config.yaml
experts_per_token: 2
d_shared_expert: 0
normalize_top_k: true
init_std_router: 0.0157
norm_eps: 1e-05
beta1: 0.9
batch_tokens: [32768, 65536, 131072, 262144]
max_seq_len: 256
max_steps: 2700
dataset: "wikipedia_en"
Below are experts of layer 4 (counted from 0) of a mixture-of-experts language model. Rows are named router (the router's row for the expert), gate (a neuron's input weights, with its number), up (a neuron's input weights, with its number) and show model dimensions 128-255. Each number is 200 + 30 x the weight over its row's rms, rounded and kept within 0 to 999.
Before each expert's rows: "mostly gets" lists some tokens that are sent to it at least half of the time. This comes from a sample of Wikipedia text that the model never trained on.

# expert 4
mostly gets: "0", " by", " with", " without", " With", " By"
router,236,162,165,204,109,175,215,202,215,146,181,226,170,208,213,204,197,126,256,125,241,216,208,241,161,232,204,177,209,190,224,178,201,232,178,205,211,219,198,200,174,204,178,200,195,224,204,212,159,180,187,189,176,207,168,207,249,180,161,224,226,160,207,179,195,215,198,315,219,219,200,171,144,162,156,219,213,239,160,159,202,229,168,198,187,212,212,210,211,237,148,253,198,162,273,199,172,168,198,182,219,175,163,224,171,203,205,187,203,215,217,186,213,199,189,249,231,153,214,232,181,199,147,220,179,201,266,183
gate0,231,222,183,155,210,218,173,213,147,211,182,173,164,224,185,256,309,236,181,191,197,224,178,149,192,204,229,196,173,162,209,204,171,221,220,195,206,191,137,225,200,148,236,229,192,173,222,173,218,197,242,196,215,165,220,165,186,174,223,197,169,240,179,208,203,173,214,122,193,184,206,194,235,237,155,238,210,207,174,161,143,228,199,195,205,207,257,190,220,236,250,200,172,204,167,199,237,148,180,217,200,167,202,201,175,184,228,178,209,188,234,123,164,190,188,205,197,156,222,225,181,220,186,170,213,190,262,208
up0,203,151,178,218,264,205,177,196,196,230,174,184,160,180,211,229,224,170,155,206,155,254,186,205,190,218,194,201,237,176,229,185,164,234,160,231,158,220,208,250,224,199,230,232,201,238,215,146,159,226,154,227,205,239,172,221,195,217,208,162,195,219,230,196,200,210,236,213,196,237,233,178,182,167,212,190,179,208,182,191,215,204,228,250,243,187,271,192,222,190,149,205,231,224,216,181,198,191,184,202,198,214,215,190,191,209,194,234,277,222,173,226,209,216,149,183,189,180,204,286,210,176,175,235,179,187,195,197

# expert 3
mostly gets: " —;", " one", " part", " List", " –;", " |"
router,202,214,193,182,182,240,155,209,183,163,201,235,202,150,235,175,198,160,164,222,198,189,156,221,175,250,172,198,213,218,215,214,193,231,191,160,201,184,212,259,229,177,213,187,200,163,200,122,220,171,152,165,218,192,192,209,209,206,219,192,147,208,187,171,188,155,209,233,183,170,250,195,251,191,186,191,165,190,206,204,192,190,248,130,194,230,215,203,193,190,209,200,205,163,198,229,203,210,226,214,152,213,195,164,205,199,178,169,178,146,209,199,182,176,205,143,237,253,228,213,150,222,167,234,187,235,151,162
gate0,193,197,192,145,178,216,264,209,175,199,228,176,170,189,162,230,214,217,221,217,224,198,168,163,229,198,183,190,203,186,204,173,227,219,182,229,229,200,233,221,160,226,165,143,208,198,194,207,235,210,194,161,203,196,240,226,255,206,249,191,228,197,254,225,211,221,161,145,188,188,207,237,158,220,157,222,150,247,211,188,185,200,267,184,167,207,170,208,206,267,174,217,218,154,146,217,213,182,216,230,182,191,146,221,183,288,197,210,156,191,233,238,153,203,178,166,238,228,194,180,275,194,162,213,205,196,163,225
up0,220,144,184,231,171,219,216,198,236,191,190,202,198,209,189,196,222,207,171,194,266,220,234,196,195,186,176,193,180,170,242,200,210,250,199,194,187,228,231,207,231,178,230,197,193,178,205,215,187,120,187,198,248,220,197,206,115,165,207,198,211,202,232,171,209,163,190,223,195,185,161,152,222,275,261,181,226,207,206,188,204,252,150,207,192,195,192,213,193,175,194,196,221,143,223,179,271,204,167,147,215,219,243,181,218,168,178,191,208,224,184,242,197,224,208,205,173,194,203,177,173,163,169,163,195,198,242,187

# expert 6
mostly gets: ").", "\".", ".", ".\"", ".\"\n\n", "See"
router,236,250,214,165,250,263,221,212,213,209,186,247,146,216,196,205,253,215,204,165,227,182,173,181,203,215,209,185,205,208,185,258,153,196,201,234,229,190,176,215,177,215,233,221,200,214,155,168,210,236,194,245,115,187,171,217,247,190,191,190,196,193,179,161,187,216,228,186,148,208,216,208,173,194,195,184,210,261,154,192,202,272,138,131,168,154,213,198,214,208,217,178,204,259,209,178,217,163,189,175,171,217,174,198,207,235,184,208,218,225,234,154,171,192,190,221,169,189,184,208,190,161,159,158,192,184,251,182
gate0,254,192,218,230,186,162,204,179,215,178,170,243,178,200,227,236,226,174,220,163,221,184,267,177,220,96,224,180,211,198,213,112,225,282,223,172,247,175,200,203,219,212,163,155,156,139,165,229,221,232,256,203,188,184,176,240,192,142,197,190,164,174,194,203,241,182,185,182,204,229,166,216,221,241,160,258,232,201,157,206,185,199,218,200,233,188,223,179,224,200,220,197,232,177,158,200,222,175,217,214,170,249,177,208,234,158,201,217,162,207,196,193,179,190,181,226,147,202,204,142,178,254,152,191,220,222,207,175
up0,160,214,212,168,159,175,231,193,194,232,223,208,213,193,199,190,149,158,146,182,196,165,200,237,197,239,157,166,230,197,234,230,242,181,179,211,194,207,180,240,211,178,227,176,227,194,194,218,240,208,194,203,192,200,203,172,269,198,188,202,153,157,206,184,238,206,194,223,135,175,216,164,191,200,198,194,223,210,262,246,214,244,222,232,161,209,207,206,202,183,209,191,201,180,180,215,213,193,233,155,223,194,237,199,183,193,238,165,186,178,206,228,202,190,223,208,208,237,235,266,244,206,265,270,224,185,203,203

# expert 10
mostly gets: " had", " used", " made", " have", " known", " released"
router,223,172,199,150,228,176,197,222,150,200,196,190,212,275,168,209,167,147,182,159,125,171,176,200,246,188,235,195,235,210,205,237,211,186,219,193,193,164,178,131,230,224,157,206,202,183,252,217,177,240,212,165,216,222,193,197,200,221,228,195,208,172,224,147,233,209,157,139,190,163,234,192,203,176,221,227,192,223,198,257,194,197,205,189,214,203,210,208,179,207,182,221,143,209,179,230,224,201,171,179,216,238,257,239,170,182,175,134,242,168,207,221,249,171,207,152,176,227,226,207,232,226,200,198,207,154,203,217
gate0,230,244,217,146,191,142,185,180,236,226,204,227,247,163,175,179,206,206,197,176,174,202,205,307,173,267,165,136,190,138,236,163,219,179,222,164,216,157,200,278,225,191,226,181,205,227,191,179,171,219,184,209,227,223,215,214,245,221,216,167,268,210,192,156,200,167,241,170,198,181,198,227,173,224,203,195,200,175,247,186,162,137,189,243,170,211,197,221,214,221,234,204,201,232,213,180,127,211,234,239,241,194,260,193,218,123,128,188,182,175,220,180,175,222,198,179,192,204,172,187,164,215,192,239,250,229,220,209
up0,148,199,173,211,178,164,180,219,167,241,170,165,143,258,172,202,198,217,224,197,212,205,167,197,213,202,211,243,250,197,157,193,196,231,177,230,182,155,195,228,220,221,197,218,228,203,221,180,233,197,88,161,173,205,153,218,131,191,242,210,209,180,214,199,197,202,152,141,190,192,177,221,209,212,221,212,161,209,212,148,161,218,222,275,212,241,158,188,174,176,196,178,209,235,196,191,175,180,203,143,182,198,193,190,203,217,168,212,203,237,197,241,194,191,252,217,248,232,213,159,230,149,157,205,156,194,261,241

# expert 12
mostly gets: " in", "In", " at", " In", " de", " during"
router,189,180,212,236,209,199,197,142,209,198,213,159,234,218,233,238,177,198,232,137,204,195,226,193,210,199,170,212,166,192,202,129,241,199,203,233,148,189,229,210,212,226,177,169,220,222,219,196,241,206,180,165,186,219,201,194,228,202,216,180,198,204,248,195,164,216,207,215,216,203,249,188,224,241,167,186,209,177,187,198,261,209,228,255,192,212,202,175,221,207,199,181,158,233,230,253,209,186,183,192,226,176,198,267,182,180,236,209,204,210,241,237,206,219,191,176,250,224,224,190,250,175,162,236,139,183,234,140
gate0,139,205,178,221,210,226,212,179,200,197,229,205,197,172,273,207,192,188,236,266,240,201,212,208,196,180,231,202,193,235,149,221,177,198,168,188,170,250,198,191,168,163,206,166,239,172,198,224,178,121,220,183,197,194,204,184,191,160,190,142,231,182,235,243,151,153,196,228,129,193,159,239,254,248,272,223,214,184,149,215,221,208,149,175,194,175,217,204,194,224,194,191,256,212,260,186,244,218,262,193,248,230,204,250,180,223,191,214,215,222,188,166,198,139,248,216,263,200,221,173,205,170,214,233,186,174,165,197
up0,132,189,206,173,166,194,211,194,250,189,190,210,247,171,240,209,165,204,200,170,156,186,128,158,205,192,194,195,214,228,207,252,176,183,176,232,216,181,218,183,181,185,199,215,125,195,265,163,177,174,166,273,227,255,213,186,188,202,192,190,211,183,173,236,243,220,123,183,239,205,194,189,190,187,181,194,208,189,209,159,178,179,183,169,170,203,145,157,235,231,242,220,218,169,158,172,213,199,155,187,203,182,162,179,189,165,196,209,202,227,195,178,193,190,165,214,253,185,210,201,194,150,181,209,198,177,223,236

# expert 7
mostly gets: "n", "h", "ñ", "k", "qu", " Singh"
router,163,159,192,197,189,225,197,209,153,239,249,199,178,197,203,172,163,185,190,229,170,169,196,234,196,168,179,188,219,196,226,200,226,210,148,170,222,235,206,164,216,227,206,211,210,213,238,217,209,198,206,216,188,170,184,252,186,240,207,197,201,160,201,189,216,182,165,242,207,222,216,233,186,214,224,227,199,227,239,250,201,213,189,154,192,178,215,183,200,193,197,193,252,192,213,174,224,290,118,192,149,218,197,188,224,186,195,226,212,117,193,185,234,149,199,248,213,172,207,153,254,197,215,195,236,134,171,191
gate0,182,210,163,208,202,147,222,205,190,198,175,140,167,213,252,180,214,250,217,273,190,228,145,197,177,135,206,200,258,164,192,185,204,179,214,207,228,159,199,225,238,118,230,210,175,204,204,226,189,233,166,220,174,163,204,181,230,205,230,220,234,213,173,167,207,218,165,164,176,167,208,238,219,232,213,249,170,238,207,220,180,202,203,171,143,246,241,237,244,234,217,175,185,192,247,182,219,176,214,223,208,238,234,171,194,237,197,203,199,258,236,233,201,186,201,178,185,196,218,244,217,230,211,175,159,179,163,237
up0,207,239,226,194,196,178,197,220,180,230,156,265,286,150,219,208,204,143,204,195,243,203,154,213,232,163,196,194,178,272,210,247,219,206,257,222,185,207,174,199,189,195,180,207,181,170,200,211,132,251,243,244,230,166,184,253,220,191,174,242,178,169,152,238,152,196,177,188,217,191,160,295,178,178,172,211,155,186,228,215,187,173,215,263,191,232,203,180,144,222,167,176,228,200,187,239,180,184,179,189,167,197,208,175,214,154,177,223,189,201,238,212,243,170,189,203,207,205,214,222,235,187,195,169,184,207,244,158

# expert 16
mostly gets: ",", " and", "),", " but", " &", "\","
router,205,161,186,136,202,207,202,179,184,265,170,190,191,186,168,203,245,211,224,182,193,252,210,252,198,208,228,240,145,184,173,145,218,178,191,244,226,213,180,181,182,227,200,219,179,213,162,199,213,158,192,295,244,211,169,214,188,250,212,228,172,170,229,275,232,166,194,227,128,174,188,254,186,270,161,212,192,212,218,169,193,201,225,195,208,162,207,225,217,243,202,178,222,165,219,141,155,214,194,187,221,209,221,202,229,264,219,204,135,212,227,185,196,228,192,201,227,204,207,242,213,149,217,172,231,142,206,197
gate0,178,201,174,190,196,193,197,180,216,197,170,202,239,229,207,254,258,200,187,195,243,237,183,193,167,199,195,273,181,228,189,187,190,178,154,258,195,246,232,211,215,200,188,170,168,188,214,194,180,230,212,195,212,138,146,267,228,209,147,182,170,183,173,157,167,170,217,206,213,220,145,213,193,172,191,218,168,208,259,184,204,236,217,183,195,207,216,169,177,172,199,202,242,242,189,225,211,222,183,181,202,179,172,205,220,189,288,184,221,179,176,169,179,171,221,197,164,164,229,222,193,162,238,164,214,202,218,191
up0,202,170,205,167,178,205,246,234,168,196,158,172,202,213,140,184,147,250,174,191,181,225,170,204,184,201,203,200,174,246,237,221,152,227,197,202,146,246,246,182,238,209,204,226,228,207,234,219,129,256,192,184,199,216,204,200,119,199,175,214,220,219,199,142,204,165,210,180,241,209,235,217,221,177,248,189,266,215,153,177,233,206,178,167,200,181,180,216,243,216,222,229,208,210,203,184,237,205,236,207,224,234,236,194,219,226,246,244,167,260,220,201,168,212,210,185,249,190,215,194,258,202,197,191,229,209,222,189

# expert 9
mostly gets: " October", " July", " April", " November", " March", " May"
router,176,204,249,198,252,209,228,179,190,231,244,225,214,161,222,233,166,180,190,244,239,191,202,180,184,221,193,228,230,215,216,183,168,205,212,202,141,193,192,160,193,204,194,219,162,224,201,175,198,198,221,210,195,139,190,145,148,206,180,153,192,200,204,138,153,203,276,205,227,175,177,233,181,251,156,195,197,174,221,150,158,152,210,245,203,193,206,203,136,122,184,163,192,212,230,172,241,229,159,170,150,207,201,210,237,242,218,205,192,180,163,197,150,160,242,157,131,205,250,227,169,194,171,174,179,259,220,279
gate0,189,221,154,258,222,149,193,202,196,186,211,185,149,146,179,171,153,179,196,202,217,146,211,178,214,189,206,181,183,168,221,225,215,234,233,217,150,222,192,184,213,215,227,202,213,210,195,230,195,141,216,208,189,204,175,186,232,166,254,222,190,263,207,239,153,225,219,211,177,199,180,206,178,177,130,156,268,181,153,179,181,200,218,261,202,174,242,206,150,206,188,215,198,206,187,216,181,162,200,202,186,163,198,250,210,157,194,218,157,251,238,196,193,204,167,180,195,245,222,170,181,216,189,236,204,274,199,225
up0,185,234,234,210,229,209,218,236,186,233,214,207,200,208,149,197,174,211,231,253,203,196,160,188,233,193,229,173,217,123,146,202,214,229,172,225,238,224,206,278,171,221,187,189,245,186,168,185,163,210,251,194,170,211,212,176,169,214,155,188,274,218,172,215,177,205,202,186,253,224,186,189,148,196,222,188,184,185,220,184,185,223,226,186,175,202,192,234,247,185,212,211,181,234,193,209,191,211,220,232,200,184,166,185,207,246,227,179,236,217,228,198,198,163,182,194,168,212,180,193,179,200,185,228,153,207,212,196

# expert 5
mostly gets: "=", " –", " -", " including", "):", " as"
router,242,223,153,193,171,186,195,189,159,255,192,190,208,259,181,218,204,162,171,216,166,273,182,160,201,173,235,204,188,155,167,206,260,231,179,232,200,203,227,260,182,232,225,192,197,200,139,226,175,181,212,211,219,215,194,145,248,164,221,210,206,178,202,148,204,177,192,182,244,204,224,202,185,212,292,232,187,231,217,154,227,189,235,219,238,203,214,199,179,227,231,173,189,219,158,220,159,223,134,186,198,199,139,238,247,234,249,254,194,216,114,209,183,188,175,168,257,218,195,162,229,192,200,170,219,178,228,171
gate0,201,151,171,190,176,165,239,244,191,206,234,180,211,173,174,282,189,230,236,205,210,177,202,160,267,233,214,172,144,126,204,199,208,186,186,188,209,167,222,159,267,207,234,174,192,212,190,172,154,204,172,197,229,261,193,246,192,235,175,197,191,177,223,199,248,185,178,247,215,197,190,226,192,152,184,156,171,216,205,171,243,205,237,223,200,226,220,176,222,208,169,201,197,171,177,196,170,184,169,203,236,109,180,235,120,187,229,190,261,169,206,189,225,210,219,230,116,169,176,170,223,222,169,181,215,260,220,215
up0,181,198,191,222,179,235,233,217,180,203,148,185,184,160,165,178,180,180,202,215,201,241,226,167,218,200,169,231,212,207,170,201,147,180,183,214,197,169,200,211,189,154,255,137,233,188,190,245,221,173,200,191,153,231,226,178,219,209,267,243,202,201,228,215,207,231,201,201,236,224,206,128,254,220,171,149,197,216,194,223,220,176,237,220,192,211,228,239,256,161,196,199,111,248,205,241,213,279,202,214,197,178,194,193,192,222,168,210,232,192,153,216,214,217,201,217,195,182,208,191,205,196,134,208,193,158,228,263

# expert 13
mostly gets: " Championship", " Cup", "\"", " League", " Street", " Army"
router,245,233,204,183,214,205,208,189,243,234,194,200,217,176,253,143,228,207,195,163,254,191,172,205,200,176,191,177,226,237,207,245,134,186,195,144,171,161,189,215,172,178,197,200,205,173,227,134,191,190,207,215,264,219,192,267,166,232,238,169,184,222,201,203,175,186,176,231,223,288,171,208,196,156,221,142,211,195,175,205,157,147,235,231,227,208,201,244,226,157,219,160,228,188,259,230,196,182,178,174,223,217,224,164,187,218,156,190,191,261,193,224,229,160,181,221,217,179,201,187,183,200,190,199,229,215,193,371
gate0,222,193,200,198,201,188,168,206,204,208,173,178,245,262,212,171,210,253,167,198,125,221,212,243,196,176,189,203,226,215,230,161,243,263,186,162,222,218,247,223,158,139,172,159,204,190,197,196,143,181,204,231,178,97,142,183,206,217,127,171,189,185,223,245,156,229,241,190,195,188,158,173,197,212,222,168,174,193,224,192,231,157,204,211,241,205,222,155,244,199,212,247,194,224,227,163,211,178,186,197,183,182,255,184,260,205,201,166,198,179,206,199,198,154,249,232,184,211,143,206,197,119,178,229,227,223,177,210
up0,205,184,230,184,176,231,204,161,199,214,205,210,203,185,202,187,192,182,211,215,159,248,192,183,219,178,173,208,186,206,244,221,206,238,155,195,178,158,236,228,210,188,236,231,229,188,224,221,198,172,211,208,214,218,207,172,212,148,224,175,203,205,248,227,228,176,113,223,241,196,253,201,190,184,193,185,202,203,185,150,168,243,172,194,169,162,169,140,249,143,209,173,139,161,209,184,172,209,205,160,182,192,187,152,147,146,192,218,223,216,163,171,186,187,216,208,221,177,234,263,202,279,161,255,234,199,188,222

# expert 2
mostly gets: " John", "ai", " James", "ley", " George", " Thomas"
router,214,178,202,243,161,204,182,178,221,160,195,240,208,182,203,192,217,193,193,202,147,214,195,205,236,210,215,198,207,227,201,165,152,142,163,149,244,208,198,238,237,172,214,200,180,173,197,207,191,185,251,160,202,210,186,179,182,231,185,155,232,202,205,199,118,187,244,193,191,234,192,217,190,223,196,180,225,197,178,257,175,151,224,263,172,198,185,258,172,191,153,197,193,182,215,237,175,210,218,204,200,211,195,211,208,167,240,205,170,212,225,229,208,206,207,204,193,172,143,203,148,216,222,163,223,238,189,304
gate0,134,221,137,183,237,190,164,231,194,205,205,187,181,173,188,167,194,240,241,198,189,252,210,196,151,240,159,236,243,168,238,179,183,191,196,236,184,234,189,241,176,217,233,173,255,218,184,233,190,238,221,160,196,170,205,203,188,225,242,208,230,184,218,206,225,194,226,198,210,201,176,251,136,230,273,170,216,269,181,149,224,193,228,187,229,187,230,233,181,235,221,231,179,141,196,172,187,148,215,169,165,219,160,153,107,171,208,159,180,217,186,198,230,227,161,169,233,210,180,204,209,214,171,229,223,223,120,182
up0,208,189,166,181,256,204,161,235,203,203,216,166,252,198,172,184,168,245,226,190,205,181,169,208,200,253,187,227,242,249,192,264,186,189,204,201,231,200,195,186,161,203,210,202,158,151,147,209,115,202,197,184,197,212,161,178,185,249,222,251,235,166,229,227,226,208,229,182,192,223,182,220,221,199,184,229,225,229,215,165,203,205,202,229,175,262,198,218,266,190,160,222,202,220,219,219,192,201,209,178,176,179,251,250,198,203,191,149,197,200,197,196,180,203,225,277,188,219,194,222,170,204,136,201,218,187,182,259

# expert 14
mostly gets: " a", " The", " an", "The", " No", " A"
router,174,219,256,168,255,176,156,241,214,153,220,180,251,228,180,205,187,205,136,233,258,261,166,200,195,249,215,234,157,232,219,167,262,210,247,202,237,178,211,245,198,234,240,195,210,206,191,156,204,227,188,188,181,207,210,135,172,210,220,139,155,253,221,207,177,242,236,159,170,179,214,185,205,175,160,171,197,203,272,192,226,195,178,249,252,239,166,165,157,193,120,167,214,188,200,156,224,228,248,173,186,158,177,164,216,223,177,153,266,232,217,174,119,225,184,191,214,184,193,187,238,237,164,223,187,247,179,176
gate0,244,217,191,208,174,202,170,222,214,175,173,188,228,168,163,262,223,165,178,250,193,200,223,236,227,189,255,191,212,198,248,240,170,183,103,237,201,179,174,204,176,218,241,192,201,180,154,195,178,237,175,199,199,163,195,153,223,181,182,224,211,130,213,166,221,143,290,201,176,177,192,242,203,211,192,143,215,180,231,182,212,170,201,139,214,210,178,214,231,225,180,230,203,203,196,180,203,228,201,163,196,226,172,217,161,201,206,242,217,195,188,211,157,265,172,236,220,182,213,208,197,194,152,201,232,160,218,177
up0,242,256,131,170,192,232,196,194,251,205,158,240,208,226,206,119,230,183,202,171,178,225,220,187,224,172,242,227,192,179,195,221,211,200,167,230,168,164,205,194,232,202,225,145,222,184,141,225,193,149,213,177,183,223,165,179,198,245,204,164,205,149,237,142,219,176,177,179,186,202,135,228,261,168,171,197,185,249,198,238,238,217,223,193,220,208,194,169,134,188,235,193,210,244,217,171,235,232,182,226,231,205,205,123,177,173,247,214,224,209,212,232,185,194,173,168,252,216,224,194,151,235,182,151,205,234,170,200

# expert 11
mostly gets: " ", "-f", "See", "-l", " sc", "-p"
router,159,199,198,196,184,210,198,260,175,214,225,207,182,193,183,175,166,236,198,237,173,190,226,228,208,221,210,179,210,183,210,189,269,185,188,193,199,215,169,165,199,170,157,236,206,193,224,174,186,236,203,195,185,232,233,202,213,209,204,238,195,231,185,170,242,234,160,204,232,204,195,241,230,180,234,164,179,207,213,196,205,144,223,159,186,127,213,162,212,232,233,234,167,228,178,205,179,195,194,244,218,157,225,200,204,164,246,247,240,181,232,182,183,168,218,198,146,204,196,169,204,183,227,209,214,243,197,266
gate0,186,190,206,196,216,244,272,210,265,183,212,214,174,236,231,173,265,178,171,158,136,250,170,214,189,230,226,214,228,214,235,162,186,216,158,179,166,140,187,163,249,236,187,196,189,132,197,224,238,198,191,222,166,179,146,208,258,206,238,202,127,193,178,216,200,210,192,227,194,212,207,200,171,178,236,205,222,186,214,187,230,235,252,200,195,234,202,168,178,211,215,165,242,239,249,210,209,230,228,208,199,218,124,197,222,213,172,212,159,235,225,221,170,225,196,196,198,182,200,159,232,224,239,164,183,186,191,162
up0,226,175,295,175,216,219,174,220,152,208,241,174,157,155,186,209,161,190,216,259,185,207,241,143,203,232,203,192,266,160,241,166,244,225,127,230,199,225,209,215,164,121,193,196,194,221,237,231,209,206,238,203,164,226,217,195,170,221,169,195,208,224,229,176,226,268,215,153,218,148,197,219,216,247,248,214,191,244,211,196,216,188,183,203,216,210,185,194,223,203,205,226,186,173,170,233,256,189,180,166,174,164,224,224,212,186,178,239,201,170,239,219,239,180,225,203,222,236,210,172,198,239,187,222,213,197,162,226

# expert 1
mostly gets: " that", " which", " who", " it", " when", " It"
router,238,209,176,200,208,215,194,181,213,168,206,167,149,192,253,192,261,252,179,244,164,158,186,207,205,193,206,234,201,186,213,187,233,230,198,222,157,192,193,195,224,160,174,220,230,179,188,266,221,224,177,212,225,255,222,215,258,179,217,269,244,192,191,280,187,209,217,191,190,202,149,194,242,164,141,221,217,199,188,213,187,154,181,198,166,213,176,224,222,186,196,196,230,184,188,155,233,177,260,188,200,209,182,138,186,197,198,138,148,304,191,221,188,232,139,173,209,173,194,192,178,202,228,179,197,227,213,215
gate0,220,184,227,189,282,219,166,222,218,145,203,170,151,172,238,178,175,182,182,191,242,225,204,224,164,189,205,181,220,159,149,179,223,182,185,220,199,195,266,222,169,214,209,232,208,217,147,186,186,184,180,241,191,199,213,256,170,201,152,159,185,230,213,220,263,188,208,183,159,182,194,213,240,207,227,174,136,207,185,181,267,193,173,190,228,251,167,226,160,236,199,174,162,247,194,266,208,203,212,211,253,205,223,181,236,204,196,189,271,222,237,154,184,196,201,187,185,161,224,170,168,235,201,193,185,183,221,228
up0,257,164,203,279,255,214,167,223,190,200,203,196,188,175,175,126,228,165,197,220,236,215,226,195,192,171,240,216,219,173,195,185,212,166,161,199,239,170,238,191,159,167,189,216,182,201,198,214,178,229,193,225,172,206,214,173,156,200,173,148,165,197,197,184,206,222,201,176,184,204,169,197,184,221,222,178,183,195,142,212,193,191,205,225,145,222,230,230,258,243,187,202,205,257,202,211,235,218,207,195,245,206,179,167,166,172,212,203,226,143,202,214,242,180,174,250,180,211,254,149,194,221,203,153,198,233,200,244

# expert 15
mostly gets: " the", "==", " his", " their", " its", "==="
router,183,198,241,203,250,167,148,167,213,203,215,200,204,159,189,234,203,179,168,217,190,229,193,201,211,190,172,222,223,200,165,142,192,188,223,174,186,208,216,224,188,216,255,199,221,204,156,221,191,232,238,274,213,210,231,229,170,218,202,122,206,243,250,220,176,228,213,205,185,172,205,174,232,188,193,187,173,182,170,235,179,153,212,216,185,230,240,234,159,144,180,195,261,221,238,153,201,205,217,213,185,199,200,175,224,223,210,210,201,182,211,143,192,215,231,175,237,231,184,234,240,192,180,182,207,238,192,196
gate0,239,173,225,159,216,183,223,169,210,254,179,224,209,239,178,189,173,233,184,232,196,181,163,200,196,181,222,213,213,230,175,219,176,278,179,220,184,202,212,187,174,195,203,210,193,184,161,213,172,207,217,173,211,215,163,182,250,192,158,180,208,155,170,169,227,188,210,217,250,209,166,147,204,218,212,132,191,212,245,186,159,193,240,211,260,200,193,204,183,182,178,204,213,135,181,207,210,187,214,245,175,219,239,194,177,226,240,207,168,257,169,171,186,151,230,204,182,248,201,206,225,194,226,221,214,201,229,164
up0,213,175,217,168,180,232,155,140,219,229,178,234,226,179,180,182,194,173,170,206,166,221,173,251,217,162,237,245,204,223,176,198,174,208,187,242,212,174,200,155,161,202,233,202,179,196,180,181,194,175,167,205,258,192,232,194,184,255,211,222,183,168,209,226,189,178,175,164,219,209,240,207,222,173,212,205,181,192,230,164,201,216,178,202,164,217,176,147,201,217,221,215,204,220,182,183,136,147,279,217,250,179,235,201,160,238,211,186,213,204,193,200,275,199,218,247,190,215,269,222,195,172,231,212,234,193,184,281

# expert 0
mostly gets: "4", "6", "3", "7", "5", " II"
router,226,195,240,187,232,169,213,218,230,162,173,227,176,224,187,217,162,169,256,153,248,184,236,186,192,205,219,204,208,201,233,213,190,236,197,203,192,226,156,278,194,203,213,206,212,205,219,177,206,200,175,167,250,220,203,203,209,201,224,196,202,204,240,183,148,199,156,182,157,201,174,190,164,203,138,152,214,197,217,150,207,233,173,200,174,204,252,173,192,219,149,245,248,156,256,217,211,239,132,205,183,242,262,196,174,265,201,246,214,208,184,182,224,161,197,242,193,199,234,236,223,232,188,174,188,133,203,226
gate0,195,190,243,204,194,239,220,196,197,166,230,159,197,161,161,217,254,162,217,191,230,220,221,170,159,190,222,233,264,268,230,197,157,176,245,189,216,256,212,229,241,252,199,256,225,167,194,270,230,177,223,198,201,206,185,180,170,203,226,190,206,176,199,144,158,167,196,170,188,141,170,204,201,182,198,191,197,184,228,177,233,207,169,156,201,274,170,155,216,182,232,228,195,203,184,223,198,247,200,171,218,218,209,197,207,183,196,155,172,236,189,206,206,210,155,219,252,147,193,194,238,201,261,229,211,148,214,223
up0,233,249,173,212,227,133,206,170,208,152,162,199,174,182,158,206,219,230,237,251,175,169,248,203,191,199,229,195,197,226,204,201,203,161,224,240,189,218,165,211,184,178,210,211,237,139,198,193,235,161,175,167,215,211,178,220,188,196,235,166,178,243,207,186,249,177,218,188,206,207,267,211,184,212,188,181,201,171,223,218,121,163,187,107,211,259,196,201,249,207,240,164,201,194,161,228,213,175,197,234,202,214,198,178,231,226,178,147,217,136,183,183,165,162,191,181,215,234,216,204,156,167,275,162,187,203,197,213

# expert 17
mostly gets: " years", "ism", " government", " series", " children", " games"
router,234,211,203,199,187,235,244,215,228,185,202,231,221,106,213,156,171,179,185,180,255,178,218,188,199,244,230,213,268,181,181,242,154,239,210,158,178,220,201,193,193,209,200,217,148,189,187,165,234,209,145,142,255,192,189,213,203,205,165,178,207,193,205,198,193,204,222,171,178,238,193,235,185,179,225,154,175,229,207,211,190,138,264,240,191,148,187,178,186,157,176,212,203,230,209,265,198,185,236,204,166,219,253,164,218,166,190,192,186,229,203,226,243,198,222,186,194,253,255,214,152,162,189,215,189,214,132,347
gate0,206,207,251,186,194,180,196,235,182,150,134,174,199,185,199,209,219,232,251,170,208,196,204,191,176,192,222,221,174,165,177,203,226,189,187,220,156,233,184,200,186,240,232,197,251,194,195,194,172,167,186,186,191,182,257,238,185,174,202,165,144,169,200,192,216,166,220,207,171,238,214,225,197,194,240,242,255,205,155,162,204,194,218,177,210,149,190,172,196,250,221,177,191,165,173,224,241,235,124,208,169,256,228,218,243,184,172,232,179,191,201,192,219,191,187,211,199,172,182,198,154,197,172,181,225,165,213,157
up0,233,188,204,217,169,215,168,209,192,137,180,257,219,111,199,184,183,226,246,271,213,201,212,217,206,137,219,238,208,176,276,191,216,204,189,181,209,179,206,230,232,238,186,155,208,210,174,180,250,227,196,234,212,212,216,169,164,209,198,220,210,218,240,177,144,162,225,229,219,167,231,190,144,159,140,176,215,212,232,254,258,201,178,182,193,227,212,228,194,176,229,217,206,255,191,171,179,222,180,163,168,132,204,107,176,195,218,157,231,191,234,176,147,141,231,218,215,241,235,249,179,208,173,187,216,282,195,197